python train.py --num_hidden_layers=9 --hidden_size=160 --n_experts=64 --experts_per_token=2 --d_expert=128 --d_shared_expert=0 --hidden_act="gelu" --moe_layers=[0, 1, 2, 3, 4, 5, 6, 7, 8] --router_score="softmax" --normalize_top_k=true --routed_scale=1.0 --balance_loss=0.00707 --balance_bias=false --router_logit_norm=2.0 --router_bias=true --n_groups=4 --groups_per_token=2 --init_std_router=0.00963 --lr_router=0.00145 --num_attention_heads=2 --num_key_value_heads=1 --head_dim=64 --vocab_size=8192 --norm="rmsnorm" --norm_place="pre" --norm_eps=1e-05 --positions="rope" --rope_theta=10000.0 --rope_fraction=1.0 --qk_norm=false --attn_scale=0.125 --tie_word_embeddings=true --parallel_block=false --init="normal" --init_std_qkv=0.0335 --init_std_o=0.00883 --init_std_up=0.0335 --init_std_down=0.00395 --init_out_by_depth=true --optimizer="soap_variant" --learning_rate=0.00633 --lr_mult_o=1.67 --beta1=0.95 --beta2=0.98 --lr_head=0.00826 --max_grad_norm=1.0 --warmup_steps=200 --schedule="wsd" --decay_fraction=1.0 --decay_shape="square" --final_lr_fraction=0.1 --batch_tokens=131072 --max_seq_len=256 --doc_mask=true --train_tokens=804600000 --max_steps=6139 --dataset="wikipedia_en"
Below are experts of layer 2 (counted from 0) of a mixture-of-experts language model. Rows are named router (the router's row for the expert), up (a neuron's input weights, with its number) and show model dimensions 0-159. Each number is 50 + 12 x the weight over its row's rms, rounded and kept within 0 to 99.
After each expert's rows: a language model's description of what the expert responds to. This comes from a sample of Wikipedia text that the model never trained on.

# expert 41
router:51 69 43 66 42 60 53 54 45 46 35 52 29 60 54 42 52 50 46 46 43 32 42 53 61 39 48 44 60 53 44 55 65 46 35 45 42 55 75 50 59 61 39 55 60 30 48 60 51 68 50 53 50 64 39 46 73 40 68 67 70 54 42 55 53 45 27 29 67 40 32 59 51 40 61 66 37 52 40 50 54 18 19 37 53 40 63 64 61 39 43 45 28 58 57 42 52 64 44 68 48 46 34 33 28 39 40 23 63 56 56 29 41 49 39 49 60 35 59 52 42 48 54 52 29 47 25 60 50 41 52 30 53 27 60 52 55 40 49 32 72 50 31 54 52 53 58 44 44 33 58 46 62 69 64 71 59 53 39 40
up1:46 57 45 56 37 60 37 53 36 47 49 55 51 72 57 47 45 30 22 51 79 63 63 64 41 56 55 35 47 50 34 50 51 36 30 45 47 41 50 51 43 52 51 65 37 38 41 26 30 64 54 46 35 38 59 68 61 41 42 74 59 53 67 65 50 65 76 60 56 48 40 48 55 38 47 48 73 58 76 47 51 41 54 28 44 36 45 58 36 46 58 50 59 25 32 47 67 48 40 56 38 42 51 47 52 39 51 25 36 47 58 44 51 51 63 53 41 70 48 50 52 25 54 54 55 45 52 22 60 53 50 53 67 44 25 49 35 62 40 42 50 53 37 68 29 65 62 42 51 45 61 51 15 41 65 61 46 44 55 37
What it handles: Adverb particles after verbs like off, out, over, words like war and born, and final pieces like Camp-us, conc-ret-e.

# expert 9
router:52 54 69 47 63 40 56 46 68 78 44 63 43 41 54 60 42 38 64 53 64 60 50 38 44 65 40 37 72 49 36 49 41 61 77 55 52 50 53 53 31 37 37 43 58 62 55 48 52 32 60 26 56 55 58 63 68 64 35 75 47 53 50 40 39 54 34 58 34 36 50 40 34 62 45 64 45 51 57 68 72 41 52 21 63 44 47 67 47 55 50 59 57 58 42 50 38 49 49 55 43 67 14 74 65 62 53 53 22 65 62 44 49 44 61 26 54 40 48 53 43 22 57 49 51 55 34 54 42 46 54 37 64 38 57 64 40 45 45 50 74 66 41 63 68 51 50 41 49 48 59 52 34 50 47 45 29 39 63 61
up7:28 49 62 49 71 27 45 75 52 59 69 64 38 71 60 65 54 53 56 38 40 25 65 63 46 27 26 39 55 41 72 48 30 54 53 42 67 43 40 56 57 34 55 32 48 44 31 64 47 59 41 82 48 55 43 67 36 48 37 49 47 59 56 40 68 55 46 52 40 35 53 54 33 28 42 48 56 38 56 61 51 54 61 43 48 52 36 34 45 54 64 52 59 51 22 52 58 68 68 49 35 50 42 43 40 54 33 64 34 39 54 32 49 56 46 52 53 26 49 46 35 81 64 44 58 56 49 55 61 51 53 50 46 49 65 57 57 59 76 51 49 44 60 36 36 36 64 60 50 36 47 53 43 44 57 44 44 21 50 45
What it handles: Colons after field labels in infobox and list entries such as Country:, Location:, Species:, DrugBank:, plus time colons and semicolons.

# expert 53
router:61 53 47 58 42 40 59 45 27 57 52 44 27 51 66 50 31 70 52 45 16 52 52 56 37 61 36 31 40 51 62 41 41 57 27 38 72 45 53 65 45 26 48 59 75 46 52 24 50 41 32 48 32 41 46 52 39 47 43 34 66 30 50 63 47 64 38 41 49 45 62 60 43 55 62 38 55 52 61 46 53 45 47 50 39 48 49 49 33 67 52 57 32 75 44 65 43 59 43 41 48 22 47 52 49 46 67 63 43 34 41 52 43 49 57 47 43 39 48 47 67 54 45 48 61 58 28 53 63 44 18 57 48 71 43 38 67 29 38 49 51 40 40 41 53 34 35 72 47 41 49 28 35 50 45 76 40 43 51 36
up5:32 47 52 38 26 61 37 41 55 31 52 49 52 66 54 40 55 20 62 64 46 49 68 35 30 43 51 49 63 40 33 47 42 42 37 55 25 50 39 46 43 55 64 70 40 50 64 21 43 39 54 63 43 44 43 62 45 30 83 37 46 64 39 76 75 49 62 46 50 62 54 40 70 58 63 61 65 32 49 48 53 48 45 61 43 50 50 47 38 45 39 56 69 30 41 39 43 51 40 58 42 53 43 40 49 49 45 46 25 63 53 38 64 65 59 44 55 67 52 60 42 54 28 32 59 38 76 64 45 56 52 64 59 55 55 52 63 52 54 67 52 38 44 61 54 52 34 44 53 47 59 49 67 52 27 34 54 77 55 57
What it handles: Determiners and pronouns opening a sentence or clause, such as The, In, It, He, This, usually after a period or line break.

# expert 12
router:45 51 58 90 59 46 21 34 66 53 24 43 50 30 31 51 64 45 43 58 59 35 65 64 54 33 75 57 44 51 50 57 39 29 55 52 43 47 37 66 46 64 69 29 80 37 54 46 62 42 51 57 66 53 54 37 61 55 68 59 57 51 46 47 46 66 49 44 42 46 39 55 70 66 62 40 45 37 42 56 46 38 44 53 50 47 63 44 36 43 60 44 55 45 51 62 57 63 65 59 58 56 50 44 30 63 49 51 56 53 48 81 51 45 55 39 52 55 31 41 54 67 38 58 59 58 66 52 51 46 74 48 57 47 43 55 49 57 55 51 40 38 49 46 60 82 58 50 77 37 29 40 55 40 63 62 59 35 48 78
up3:63 67 44 48 51 29 32 55 87 55 39 57 44 56 48 56 56 37 71 33 34 51 56 53 34 60 34 32 61 60 58 41 67 50 72 80 47 48 42 44 43 56 35 42 58 50 43 37 43 37 62 50 58 55 44 62 48 46 53 66 39 59 70 46 41 41 49 36 29 43 58 35 44 47 68 26 47 40 45 34 56 41 52 56 68 48 66 42 43 58 50 43 62 77 48 46 66 50 75 44 34 47 38 51 35 62 78 65 45 57 54 83 54 64 59 62 57 65 34 65 48 55 38 63 40 40 71 44 55 53 68 35 49 58 49 43 57 40 53 64 47 52 54 47 28 65 47 44 60 32 60 65 38 57 41 33 46 49 52 49
What it handles: Short lowercase pieces like h, z, k, ha, da, ho inside foreign names, places and technical words, such as Windhoek, Gómez, camshaft.

# expert 43
router:59 37 60 25 38 65 42 50 51 58 42 40 72 63 41 53 52 60 50 40 41 56 39 51 48 47 32 53 62 09 55 40 59 70 46 32 28 52 59 42 52 19 36 57 68 40 34 30 41 54 42 50 68 41 57 48 22 65 57 52 24 44 38 61 59 49 58 61 49 55 41 45 56 50 51 38 61 54 54 45 42 62 44 66 42 31 47 70 48 47 40 27 45 62 59 43 49 48 44 38 71 40 61 54 56 67 49 65 67 57 62 63 48 58 55 70 49 35 54 22 57 38 57 45 46 60 52 43 46 55 53 59 44 61 76 43 57 66 46 46 60 42 57 69 56 53 67 31 50 17 41 37 38 44 44 43 51 66 51 51
up7:28 68 58 50 46 61 63 54 29 42 50 41 52 41 46 73 38 50 60 24 58 44 57 36 32 43 49 52 53 52 38 40 51 32 51 42 70 52 42 58 34 67 41 46 48 42 58 41 50 44 45 36 51 50 52 45 45 36 66 42 56 69 51 49 57 41 52 22 64 45 36 52 35 48 34 61 43 31 44 53 28 47 51 50 52 81 41 36 58 90 65 52 41 37 53 70 60 44 46 61 37 51 49 51 50 48 51 67 68 50 49 53 71 52 55 55 49 34 31 61 38 61 72 34 56 59 55 61 46 60 49 61 27 50 59 39 31 44 37 49 67 63 41 68 18 46 32 31 45 32 33 62 39 37 55 41 63 48 41 42
What it handles: Vowel-heavy middle pieces of rare or foreign words, names and taxa, such as -ys- in crystal, -aba-, -za-, -ora-.

# expert 20
router:31 48 60 45 45 45 51 53 47 51 41 50 69 71 54 61 40 46 38 50 33 50 40 28 58 60 64 54 45 50 51 24 58 50 28 62 83 55 35 47 62 66 46 55 51 54 53 37 37 20 53 40 40 47 56 63 63 39 40 57 73 35 35 55 51 84 61 50 65 55 50 46 52 45 55 36 47 42 50 43 38 48 56 40 49 46 54 41 34 46 55 63 48 37 40 59 45 47 48 64 56 44 73 65 59 52 57 48 61 54 57 47 56 49 68 49 57 63 57 44 54 53 35 43 69 40 48 55 58 18 33 69 59 44 65 63 63 54 47 46 40 28 65 63 43 63 19 75 60 59 36 80 61 68 36 42 47 34 40 52
up1:32 53 69 61 50 41 42 61 38 39 65 82 26 64 65 49 63 53 58 63 54 50 54 34 37 63 55 42 43 64 48 38 56 45 37 66 49 44 47 51 14 40 50 49 37 52 57 36 26 32 60 56 49 35 49 54 69 53 39 49 62 64 22 61 47 73 37 59 39 50 43 37 32 63 49 62 55 50 43 42 43 78 39 47 60 48 60 59 44 55 55 53 51 61 54 52 31 49 64 45 50 54 49 56 38 32 69 61 57 62 35 51 46 50 44 43 59 42 46 54 54 56 49 65 69 30 55 47 49 70 46 43 48 62 62 50 20 53 51 40 64 56 76 41 58 69 41 75 50 57 56 34 52 75 50 69 51 50 70 33
What it handles: Pieces of personal and place names, often non-English (Japanese, Indian, Indonesian), such as Fujinomi-ya, Ja-bu, plus common first names John, David, San.

# expert 7
router:40 53 26 55 59 42 45 47 38 58 50 63 83 33 41 36 40 39 51 66 74 32 43 55 40 35 27 35 30 49 55 53 36 54 69 60 71 42 58 52 62 33 53 47 61 35 59 62 52 69 73 47 38 45 21 48 46 49 44 63 52 53 61 56 41 41 62 52 39 48 35 53 58 31 28 61 61 59 40 65 39 33 60 72 57 49 61 68 42 63 47 35 77 63 34 40 58 54 59 60 66 53 69 60 47 52 42 52 48 54 66 37 57 42 34 60 46 72 53 29 53 61 35 35 53 46 57 69 54 54 65 62 48 47 61 46 35 41 56 68 52 59 40 47 50 67 31 30 49 44 65 46 49 57 67 46 53 50 57 42
up1:41 50 45 69 49 29 47 46 48 54 79 73 61 28 33 63 51 40 72 24 55 34 57 65 30 70 41 47 75 68 62 67 31 50 36 49 53 53 45 75 18 57 44 48 49 43 43 58 32 62 55 34 72 44 46 18 38 60 35 50 37 60 34 35 46 52 45 53 45 50 54 38 56 61 23 58 54 47 37 58 53 45 51 46 62 50 49 50 52 40 39 46 24 52 45 48 52 40 50 65 49 33 50 36 49 35 44 68 42 54 60 38 42 39 60 59 59 40 57 68 62 55 35 39 45 38 50 56 48 73 36 53 43 51 60 51 57 56 57 40 53 39 51 53 49 53 69 43 62 51 28 78 58 49 67 42 60 58 44 54
What it handles: Closing parentheses, percent signs and abstract-noun suffixes ending words, such as -cy, -ation, -ic, -ity, often in tables and lists.

# expert 1
router:65 47 44 66 53 47 71 26 50 50 60 40 45 47 41 45 62 36 39 49 59 41 29 53 62 56 58 39 44 60 29 50 30 52 42 44 49 51 58 46 61 23 62 65 29 49 61 47 47 53 44 59 43 52 50 52 47 40 52 32 63 50 38 31 49 41 37 45 38 70 36 72 89 44 53 43 65 49 35 51 70 54 61 42 44 57 37 31 54 50 46 58 45 47 51 30 44 43 33 52 43 34 47 38 41 59 49 22 61 36 50 55 72 50 61 37 39 62 67 41 30 63 38 67 47 55 63 36 62 49 67 36 41 56 35 51 39 63 49 33 35 42 62 65 45 73 33 41 40 85 44 39 52 40 33 46 51 41 50 39
up9:37 63 47 42 53 71 48 56 53 38 67 45 69 47 45 64 53 38 31 55 43 50 47 56 18 61 30 38 55 39 52 38 53 52 48 43 67 43 40 61 43 22 50 33 69 41 72 49 79 46 54 33 30 62 59 83 42 57 59 42 44 56 53 43 50 60 45 57 49 60 23 54 55 55 44 45 52 40 58 58 65 28 53 67 51 62 54 42 46 36 45 54 66 37 41 36 41 55 41 43 45 24 39 40 30 50 36 51 34 52 44 57 53 80 56 38 41 45 68 65 44 55 51 38 59 62 45 46 68 56 41 51 61 79 46 51 42 53 35 25 51 38 53 49 37 67 50 22 49 50 52 72 60 54 64 46 43 57 57 53
What it handles: Directional and institutional capitalized words and word-final pieces in place or organization names, such as South, National, County, -land, -al, -er.

# expert 62
router:61 36 57 40 44 53 41 48 70 45 44 38 51 55 40 54 64 64 49 57 16 38 43 46 35 37 39 62 66 53 49 54 53 49 59 40 46 58 69 50 61 59 25 39 53 48 49 65 42 25 58 54 59 30 46 58 50 72 61 59 45 43 62 66 41 50 47 67 46 34 41 36 64 36 48 39 67 58 51 50 60 38 57 54 50 50 36 46 43 46 59 74 67 42 37 43 49 64 20 60 44 41 53 52 71 47 27 60 36 68 43 42 53 47 65 44 27 53 46 63 51 69 47 61 64 56 64 43 50 45 26 51 32 53 63 24 15 29 51 49 58 40 57 41 64 60 51 56 26 48 49 54 54 44 61 46 67 27 39 65
up7:55 50 49 40 38 45 50 36 60 35 38 46 72 65 46 63 52 47 48 51 30 48 52 43 34 33 60 33 56 52 71 51 53 53 56 59 78 21 39 40 16 53 47 23 51 60 24 41 62 34 53 50 39 67 36 56 53 51 61 47 67 52 56 38 48 52 46 53 45 39 37 23 59 67 43 41 48 43 59 63 54 54 38 54 48 29 49 43 45 59 54 31 59 37 33 41 62 50 33 53 29 43 58 44 42 57 41 49 45 56 44 54 62 51 48 52 54 49 37 67 50 12 36 69 70 73 26 60 54 36 45 34 41 42 57 48 46 47 42 52 52 59 54 54 61 49 72 47 24 69 64 44 44 50 48 73 54 64 41 54
What it handles: Middle and ending word pieces such as ing, ish, and, ra, la, est, as in Publ-ish-ing, overl-and, test-ament, plus spaced heading equals signs.

# expert 39
router:53 49 50 46 55 63 64 43 60 60 49 51 33 58 37 55 47 58 67 51 42 55 51 48 41 43 68 43 45 57 47 38 46 44 33 64 62 54 36 48 44 73 43 71 53 26 50 19 48 59 49 41 50 51 66 40 46 65 45 45 63 64 43 37 50 47 60 46 77 66 57 41 40 60 47 49 33 53 43 42 49 44 89 49 50 43 55 59 35 60 50 46 69 81 65 63 65 36 71 41 78 51 36 52 53 29 43 65 45 48 29 58 32 52 33 50 37 62 57 67 41 53 41 50 68 66 52 48 44 49 56 18 62 40 36 34 37 53 64 68 64 45 31 42 43 47 52 72 38 54 58 45 43 56 54 50 33 44 64 65
up0:58 57 47 59 51 65 60 48 53 28 45 66 64 58 41 45 36 36 65 49 44 29 57 43 56 56 20 49 45 38 53 37 51 57 62 56 68 60 52 41 48 49 42 54 65 63 56 35 36 56 20 60 61 61 51 47 55 44 37 56 42 50 67 57 73 41 52 78 33 69 56 35 44 61 78 47 55 54 57 38 48 50 46 46 46 42 62 35 52 35 41 48 63 42 47 75 65 49 41 39 44 34 38 29 46 39 34 45 36 67 26 46 48 33 30 63 75 51 56 61 40 35 49 54 75 29 33 46 28 50 53 54 66 52 61 57 59 37 50 47 54 40 31 39 59 53 73 64 36 55 49 29 46 51 61 44 56 42 44 31
What it handles: Mid-word pieces like ta, to, ter, me, w completing names and words, e.g. Sho-ta, En-ter-tainment, Po-ker, Sesa-me.

# expert 47
router:58 42 33 48 44 72 62 30 54 39 57 48 55 59 53 55 47 59 46 46 51 60 34 49 53 33 70 41 61 62 55 67 42 34 67 43 74 44 59 55 44 32 52 27 53 49 46 61 34 49 42 52 53 51 61 43 26 34 25 62 33 43 42 38 39 46 80 25 66 55 57 64 53 49 45 67 39 36 57 47 48 60 43 59 27 43 58 48 50 31 53 54 41 44 55 45 44 56 25 54 64 48 51 58 75 47 58 72 43 54 56 26 52 53 36 45 57 25 43 52 22 49 54 36 52 44 58 67 44 58 38 63 37 48 51 49 70 51 45 67 22 46 69 38 49 45 47 41 65 49 33 45 47 45 70 57 81 44 40 47
up4:66 43 44 60 42 51 51 52 38 61 41 50 48 53 47 65 46 50 43 54 56 56 47 47 59 45 53 45 47 72 49 76 78 54 43 67 45 67 63 63 29 62 62 60 16 34 05 28 43 63 76 36 50 54 30 50 56 71 42 59 49 61 43 33 47 44 45 46 68 74 51 45 45 77 27 50 42 51 57 43 51 32 61 53 50 38 44 57 61 29 56 43 36 65 43 46 50 29 40 43 37 51 33 41 54 43 25 51 39 46 41 51 58 40 45 48 55 37 42 40 42 57 48 40 58 47 52 56 36 55 58 46 66 53 40 38 54 45 54 62 72 56 53 67 59 47 61 61 87 55 46 48 66 53 66 57 43 48 60 46
What it handles: Single letters or short pieces ending or continuing foreign personal and place names, e.g. Ott-o, Rugg-ia, Sur-i, Adjumak-u.

# expert 4
router:41 40 68 48 51 56 75 51 51 60 33 54 39 35 49 44 29 43 63 60 61 52 56 63 53 72 57 59 53 79 38 49 45 58 52 56 57 27 64 55 58 56 39 39 65 47 58 29 54 41 60 41 37 54 53 59 66 78 40 43 59 51 34 31 55 37 53 32 42 44 57 30 24 49 44 47 41 36 54 51 41 48 20 54 50 67 33 49 52 67 46 57 51 68 38 47 60 58 49 44 48 57 48 61 34 15 50 49 45 43 62 70 76 45 58 58 41 39 52 44 44 68 55 54 38 45 69 54 44 39 56 33 47 45 39 52 65 68 48 61 45 51 26 53 63 52 42 60 41 70 28 27 47 66 47 54 65 36 40 32
up4:55 50 77 54 56 46 46 51 49 47 42 50 58 47 59 65 59 41 43 60 62 55 39 26 20 46 43 59 60 42 35 41 57 57 48 56 49 68 27 62 75 35 24 48 34 43 59 54 45 53 62 63 40 48 55 44 66 42 58 55 49 78 46 64 33 45 56 28 61 35 54 72 31 62 64 67 26 57 43 66 60 64 48 60 25 63 41 70 61 48 54 54 33 39 40 32 41 53 30 42 51 44 54 32 35 60 50 33 56 55 42 61 55 58 61 67 39 44 53 70 69 47 25 50 66 46 55 42 53 43 51 19 36 65 49 47 50 63 50 50 59 52 40 60 61 59 65 37 37 49 43 38 41 57 44 45 37 56 35 56
What it handles: Dashes, slashes, ampersands, pipes and colons between items in lists, tables and ranges, such as 25 – 30, 1974 - Miguel, "Alger / 5"; also der in Calderón.

# expert 11
router:50 61 53 61 42 56 51 44 77 60 57 47 52 40 63 46 39 47 46 52 63 58 49 61 57 71 47 40 62 60 61 68 57 35 62 59 84 41 43 51 59 66 65 62 61 62 47 47 45 52 15 44 46 47 55 56 52 75 65 45 73 48 57 60 42 40 33 54 48 42 54 51 58 52 34 63 52 49 58 43 44 42 41 49 42 83 47 23 58 29 47 36 72 65 70 57 54 59 54 57 24 66 39 46 42 51 43 61 41 37 43 85 48 52 85 48 65 59 58 39 65 59 56 43 49 47 55 59 49 41 50 38 50 82 60 33 65 51 52 55 58 50 51 32 40 36 49 50 49 35 60 46 68 45 51 43 35 53 50 58
up1:40 44 48 17 29 41 54 26 52 36 42 43 65 62 42 60 63 39 48 56 33 34 54 82 45 43 54 40 54 56 71 35 52 46 63 33 40 46 51 46 27 46 56 66 65 54 61 81 70 76 61 37 56 67 27 54 52 49 60 37 54 36 51 38 52 50 41 33 30 62 69 61 46 29 35 65 29 64 45 36 49 47 67 66 66 44 41 38 48 46 44 65 63 48 48 43 54 65 46 64 53 56 33 45 59 38 68 52 51 52 43 62 47 57 61 49 57 50 48 52 40 58 46 26 44 50 58 46 68 37 72 59 63 55 63 52 63 53 46 48 64 43 45 38 55 69 68 37 57 44 37 60 66 41 54 49 55 38 40 53
What it handles: Adverbs and particles after verbs like was or is, such as also, later, up, then; also mid-word pieces like acc-ess, Southeast-ern.

# expert 42
router:51 22 47 36 53 64 48 51 65 51 66 49 65 59 56 45 55 48 52 49 49 51 59 50 53 18 47 78 49 66 43 59 56 57 58 50 55 36 54 40 57 67 55 74 56 45 51 51 67 41 45 48 46 70 56 46 56 76 48 69 51 32 59 76 53 41 44 38 54 61 35 31 51 66 44 51 51 52 47 42 58 76 42 30 33 58 28 49 75 50 45 66 48 59 58 29 55 42 56 50 51 44 59 50 54 16 53 51 48 69 49 57 47 51 92 33 57 53 53 42 50 57 45 30 33 42 50 64 47 60 41 69 59 49 50 47 11 35 43 38 52 54 50 45 44 48 55 35 41 40 57 56 46 63 57 71 43 54 33 46
up1:55 58 48 43 71 52 50 37 08 50 48 58 63 42 41 56 48 61 37 41 35 65 57 56 48 36 54 30 55 60 53 64 42 53 49 54 68 32 44 64 45 62 60 57 37 54 39 50 52 44 30 81 46 61 50 53 48 73 49 45 26 48 46 69 40 45 31 54 59 45 60 50 50 65 34 57 49 44 50 67 24 43 38 63 75 51 35 68 40 33 47 78 54 46 56 65 59 34 20 32 47 51 41 44 36 44 58 38 61 41 46 71 59 29 46 48 61 39 52 64 67 42 51 42 53 78 60 38 55 58 55 40 59 35 59 58 50 46 55 51 44 31 47 65 56 57 40 53 70 50 53 53 44 28 70 45 45 53 53 38
What it handles: The articles a and an after verbs or prepositions like had, was, in, plus been, some, more, and clipped word starts.

# expert 13
router:58 44 49 49 49 66 39 21 64 55 56 51 42 40 45 72 60 62 60 61 62 54 47 49 42 58 59 49 45 55 49 60 35 66 63 35 59 35 35 69 61 56 44 68 57 40 50 48 51 43 66 44 58 69 49 36 56 46 61 30 65 57 43 40 72 51 29 26 53 54 33 76 34 62 55 54 52 47 68 65 63 66 60 29 49 35 59 58 49 41 56 52 53 64 64 43 59 56 28 42 32 54 36 49 44 41 44 45 20 88 36 40 37 51 76 63 57 46 38 42 41 38 50 45 52 53 31 43 56 36 31 31 40 61 47 53 47 33 40 47 36 39 48 65 53 53 48 53 52 68 64 50 53 59 63 44 47 19 57 53
up5:67 43 56 61 35 40 59 58 54 54 55 33 63 57 31 57 52 27 52 38 37 52 50 59 44 43 22 48 33 41 62 51 41 42 45 68 51 39 61 39 58 47 55 28 57 66 53 45 54 31 64 58 53 48 44 45 45 61 24 54 60 66 83 73 59 25 58 65 50 33 61 53 32 66 47 29 38 59 58 34 50 56 45 61 51 43 39 36 34 55 36 57 47 54 84 37 62 36 25 49 47 61 39 45 54 69 31 30 50 56 57 53 59 45 42 49 53 60 62 40 54 43 49 57 53 52 43 47 27 61 47 62 53 40 64 46 51 36 39 60 44 32 41 68 55 64 31 42 45 52 69 72 44 40 66 65 40 31 52 49
What it handles: The word the, infinitive or prepositional to, and possessives like his, its, their, usually right after prepositions or verbs like threatens.

# expert 0
router:67 49 61 64 43 46 40 56 59 40 55 51 59 43 56 61 33 50 54 59 51 53 43 45 42 27 67 59 49 67 46 65 41 59 46 47 52 58 52 63 55 49 25 52 33 46 53 44 33 42 50 37 45 41 52 46 44 25 45 56 43 29 46 38 51 49 26 24 34 45 62 58 68 37 38 33 70 41 44 55 50 38 64 62 60 43 75 55 52 55 43 45 49 56 44 43 46 59 48 51 44 38 62 41 53 42 66 56 41 41 31 91 37 46 33 41 62 61 52 48 55 54 37 40 22 53 27 56 43 36 41 37 49 48 66 40 51 25 50 59 69 92 57 67 53 47 34 38 48 70 68 64 35 58 52 31 58 57 49 47
up7:46 57 46 43 30 49 49 69 61 68 42 51 69 36 28 44 61 47 60 56 55 38 59 47 33 20 37 67 60 39 31 75 44 55 27 60 52 39 57 45 45 51 53 63 49 58 18 50 51 57 52 51 55 31 37 39 59 60 46 44 51 25 59 51 58 38 59 48 62 49 48 61 63 75 69 49 59 44 42 38 67 27 58 36 78 53 51 41 46 50 42 55 55 51 36 42 59 75 66 54 65 59 37 47 52 50 60 45 52 67 44 46 58 28 48 49 41 45 34 51 53 71 64 62 51 57 49 57 73 36 56 53 44 54 67 68 47 37 37 35 55 63 63 57 57 42 42 45 32 59 73 65 51 33 53 31 39 34 68 53
What it handles: Closing parentheses and brackets ending song titles or asides, plus word-final pieces like ce, ary, nce, bi (Lju-bi-ca, jury).

# expert 40
router:46 48 49 71 49 69 42 45 50 40 72 50 43 42 56 56 50 54 35 44 50 12 56 48 46 17 58 69 49 50 63 55 47 47 42 53 54 59 52 47 42 52 47 39 58 46 45 37 32 55 43 57 55 56 41 40 49 56 52 39 61 71 42 35 57 35 69 42 52 55 44 78 59 51 56 41 43 58 40 59 48 55 68 38 67 50 52 65 66 55 65 44 54 53 52 77 38 81 24 45 58 63 66 56 34 30 59 52 40 69 53 19 38 54 59 35 59 62 64 20 46 45 44 47 44 42 35 29 49 40 46 47 39 36 51 56 56 42 39 70 33 74 45 60 49 62 41 49 72 61 60 44 41 50 41 50 25 39 50 55
up7:47 51 57 34 54 57 54 40 47 52 53 63 41 73 43 77 54 43 44 47 44 55 35 59 42 32 54 64 58 42 48 63 67 41 65 52 47 16 50 70 63 73 42 46 42 54 17 45 56 41 39 53 63 44 47 48 66 59 45 63 40 57 77 51 30 48 42 61 51 39 40 48 55 46 54 43 59 51 54 72 34 45 75 66 73 52 40 42 32 68 58 55 52 51 33 53 51 40 48 55 39 46 74 63 45 35 46 74 42 37 55 74 77 70 40 46 66 49 41 39 49 58 42 54 67 27 48 47 66 43 52 36 33 57 63 46 31 58 34 50 66 57 39 55 45 65 54 68 69 58 37 49 50 57 60 69 52 52 50 39
What it handles: Single letters or two-letter pieces inside or at the end of words and names, such as t in receipt, n in Trench, l in Ralph.

# expert 61
router:42 64 62 31 35 61 44 55 61 63 52 48 50 40 45 40 33 50 33 53 44 70 50 46 37 31 46 50 55 64 57 48 46 52 48 31 73 57 75 70 53 41 56 29 41 33 50 61 48 43 39 60 52 35 52 35 75 70 55 43 57 48 46 38 54 47 63 48 43 61 57 21 39 41 61 65 41 34 48 57 38 57 35 74 55 23 64 28 57 37 55 70 55 49 39 52 42 35 58 31 44 74 59 54 21 45 64 57 56 52 47 50 52 44 67 33 54 47 52 58 38 42 51 39 36 60 50 38 60 72 21 34 36 33 54 48 54 49 46 37 43 45 64 57 49 43 27 69 57 58 49 31 49 58 68 66 38 49 48 44
up1:44 59 34 49 49 52 56 51 39 48 70 55 58 56 42 55 38 51 87 68 28 46 53 57 41 61 38 45 60 45 45 58 63 41 50 64 50 24 47 64 50 46 45 60 61 41 45 36 34 65 66 57 42 46 51 54 69 41 41 38 54 34 53 29 73 54 40 51 73 50 60 30 56 67 60 44 45 45 37 54 72 55 31 59 36 66 46 60 62 53 74 39 42 41 53 50 72 32 50 37 37 38 43 42 53 52 47 57 50 36 50 63 38 56 53 55 54 54 44 50 28 38 64 32 55 36 43 31 47 53 25 28 34 44 36 39 48 62 38 53 53 48 30 55 47 59 36 34 36 59 57 64 56 32 47 88 43 50 38 72
What it handles: Possessive apostrophes and short middle or final pieces of surnames and words, such as -mer in Plummer, -mi-, -st, -ng.

# expert 52
router:56 54 32 53 48 27 55 36 43 30 53 54 85 62 63 60 61 22 69 52 60 55 54 51 49 57 59 40 50 54 52 27 54 39 63 65 42 52 56 48 52 40 41 65 57 58 56 54 62 40 56 47 57 42 64 36 81 41 55 60 59 40 52 37 43 39 52 40 36 64 68 69 32 32 52 66 59 51 59 46 55 51 36 37 55 54 52 73 37 42 63 62 63 45 67 53 47 52 15 47 63 40 58 53 40 60 61 58 37 41 52 45 56 50 58 66 47 49 43 59 82 34 44 52 62 31 53 55 58 30 38 23 56 41 52 43 52 43 47 33 53 41 58 66 35 21 66 60 55 61 35 42 38 52 53 41 57 26 43 59
up1:51 71 52 60 11 69 45 52 48 49 49 45 40 51 56 63 45 41 74 41 50 55 51 40 43 34 45 52 54 49 39 48 51 55 47 61 53 07 53 52 44 60 50 60 64 51 49 51 37 60 49 48 68 53 50 43 53 51 57 60 82 68 43 49 45 29 62 54 62 53 49 61 45 74 50 63 68 62 34 56 49 51 36 36 74 25 50 67 54 29 38 58 68 65 33 48 63 56 18 40 53 49 42 41 59 33 43 35 33 42 44 57 26 59 44 42 68 54 52 45 41 28 43 48 61 54 60 46 49 69 53 47 56 35 39 45 41 60 60 57 51 48 60 46 43 49 62 60 58 52 53 40 25 59 51 30 33 31 57 63
What it handles: Capitalized starts of names, titles and places, such as St, C, de, Dr, Grand, Ind; also name endings like ie in Connie, ow in Stow.

# expert 44
router:45 51 76 55 53 56 56 38 48 70 59 49 67 49 50 48 45 65 39 38 71 43 51 43 16 39 42 60 52 56 32 57 48 62 54 66 75 53 43 54 35 74 58 60 41 46 60 39 66 42 49 65 57 75 24 62 55 50 52 68 53 78 54 63 33 37 62 51 57 71 60 65 39 61 54 58 36 37 45 38 63 32 45 42 44 41 78 51 53 67 49 56 28 32 65 70 60 37 52 58 52 55 42 62 63 55 57 54 44 36 73 37 51 56 43 33 48 59 55 49 45 50 44 65 43 44 64 52 52 41 53 83 62 71 45 43 37 68 39 62 42 63 42 58 45 55 49 59 53 71 52 51 29 40 55 55 37 49 44 51
up3:45 64 67 57 47 60 64 55 47 51 26 54 39 35 37 74 67 43 67 34 45 53 61 27 35 52 42 49 49 49 39 41 47 77 48 68 46 44 62 54 44 53 46 40 38 30 43 59 45 45 56 52 54 56 39 40 51 59 20 82 48 42 25 51 59 46 46 81 59 59 57 59 40 52 48 46 40 60 49 44 49 53 32 43 50 56 50 38 62 35 62 44 38 38 45 49 40 22 51 36 45 54 48 41 65 80 61 52 52 36 69 43 39 29 60 62 67 37 61 28 49 59 69 45 33 60 41 54 60 45 25 43 39 45 38 49 56 41 51 46 70 57 42 70 43 54 56 29 42 36 61 47 38 48 78 52 57 61 53 46
What it handles: En dashes in scores and ranges, degree signs in coordinates, and spaced capitals starting abbreviations or initials, such as US 74, RAM, E. W.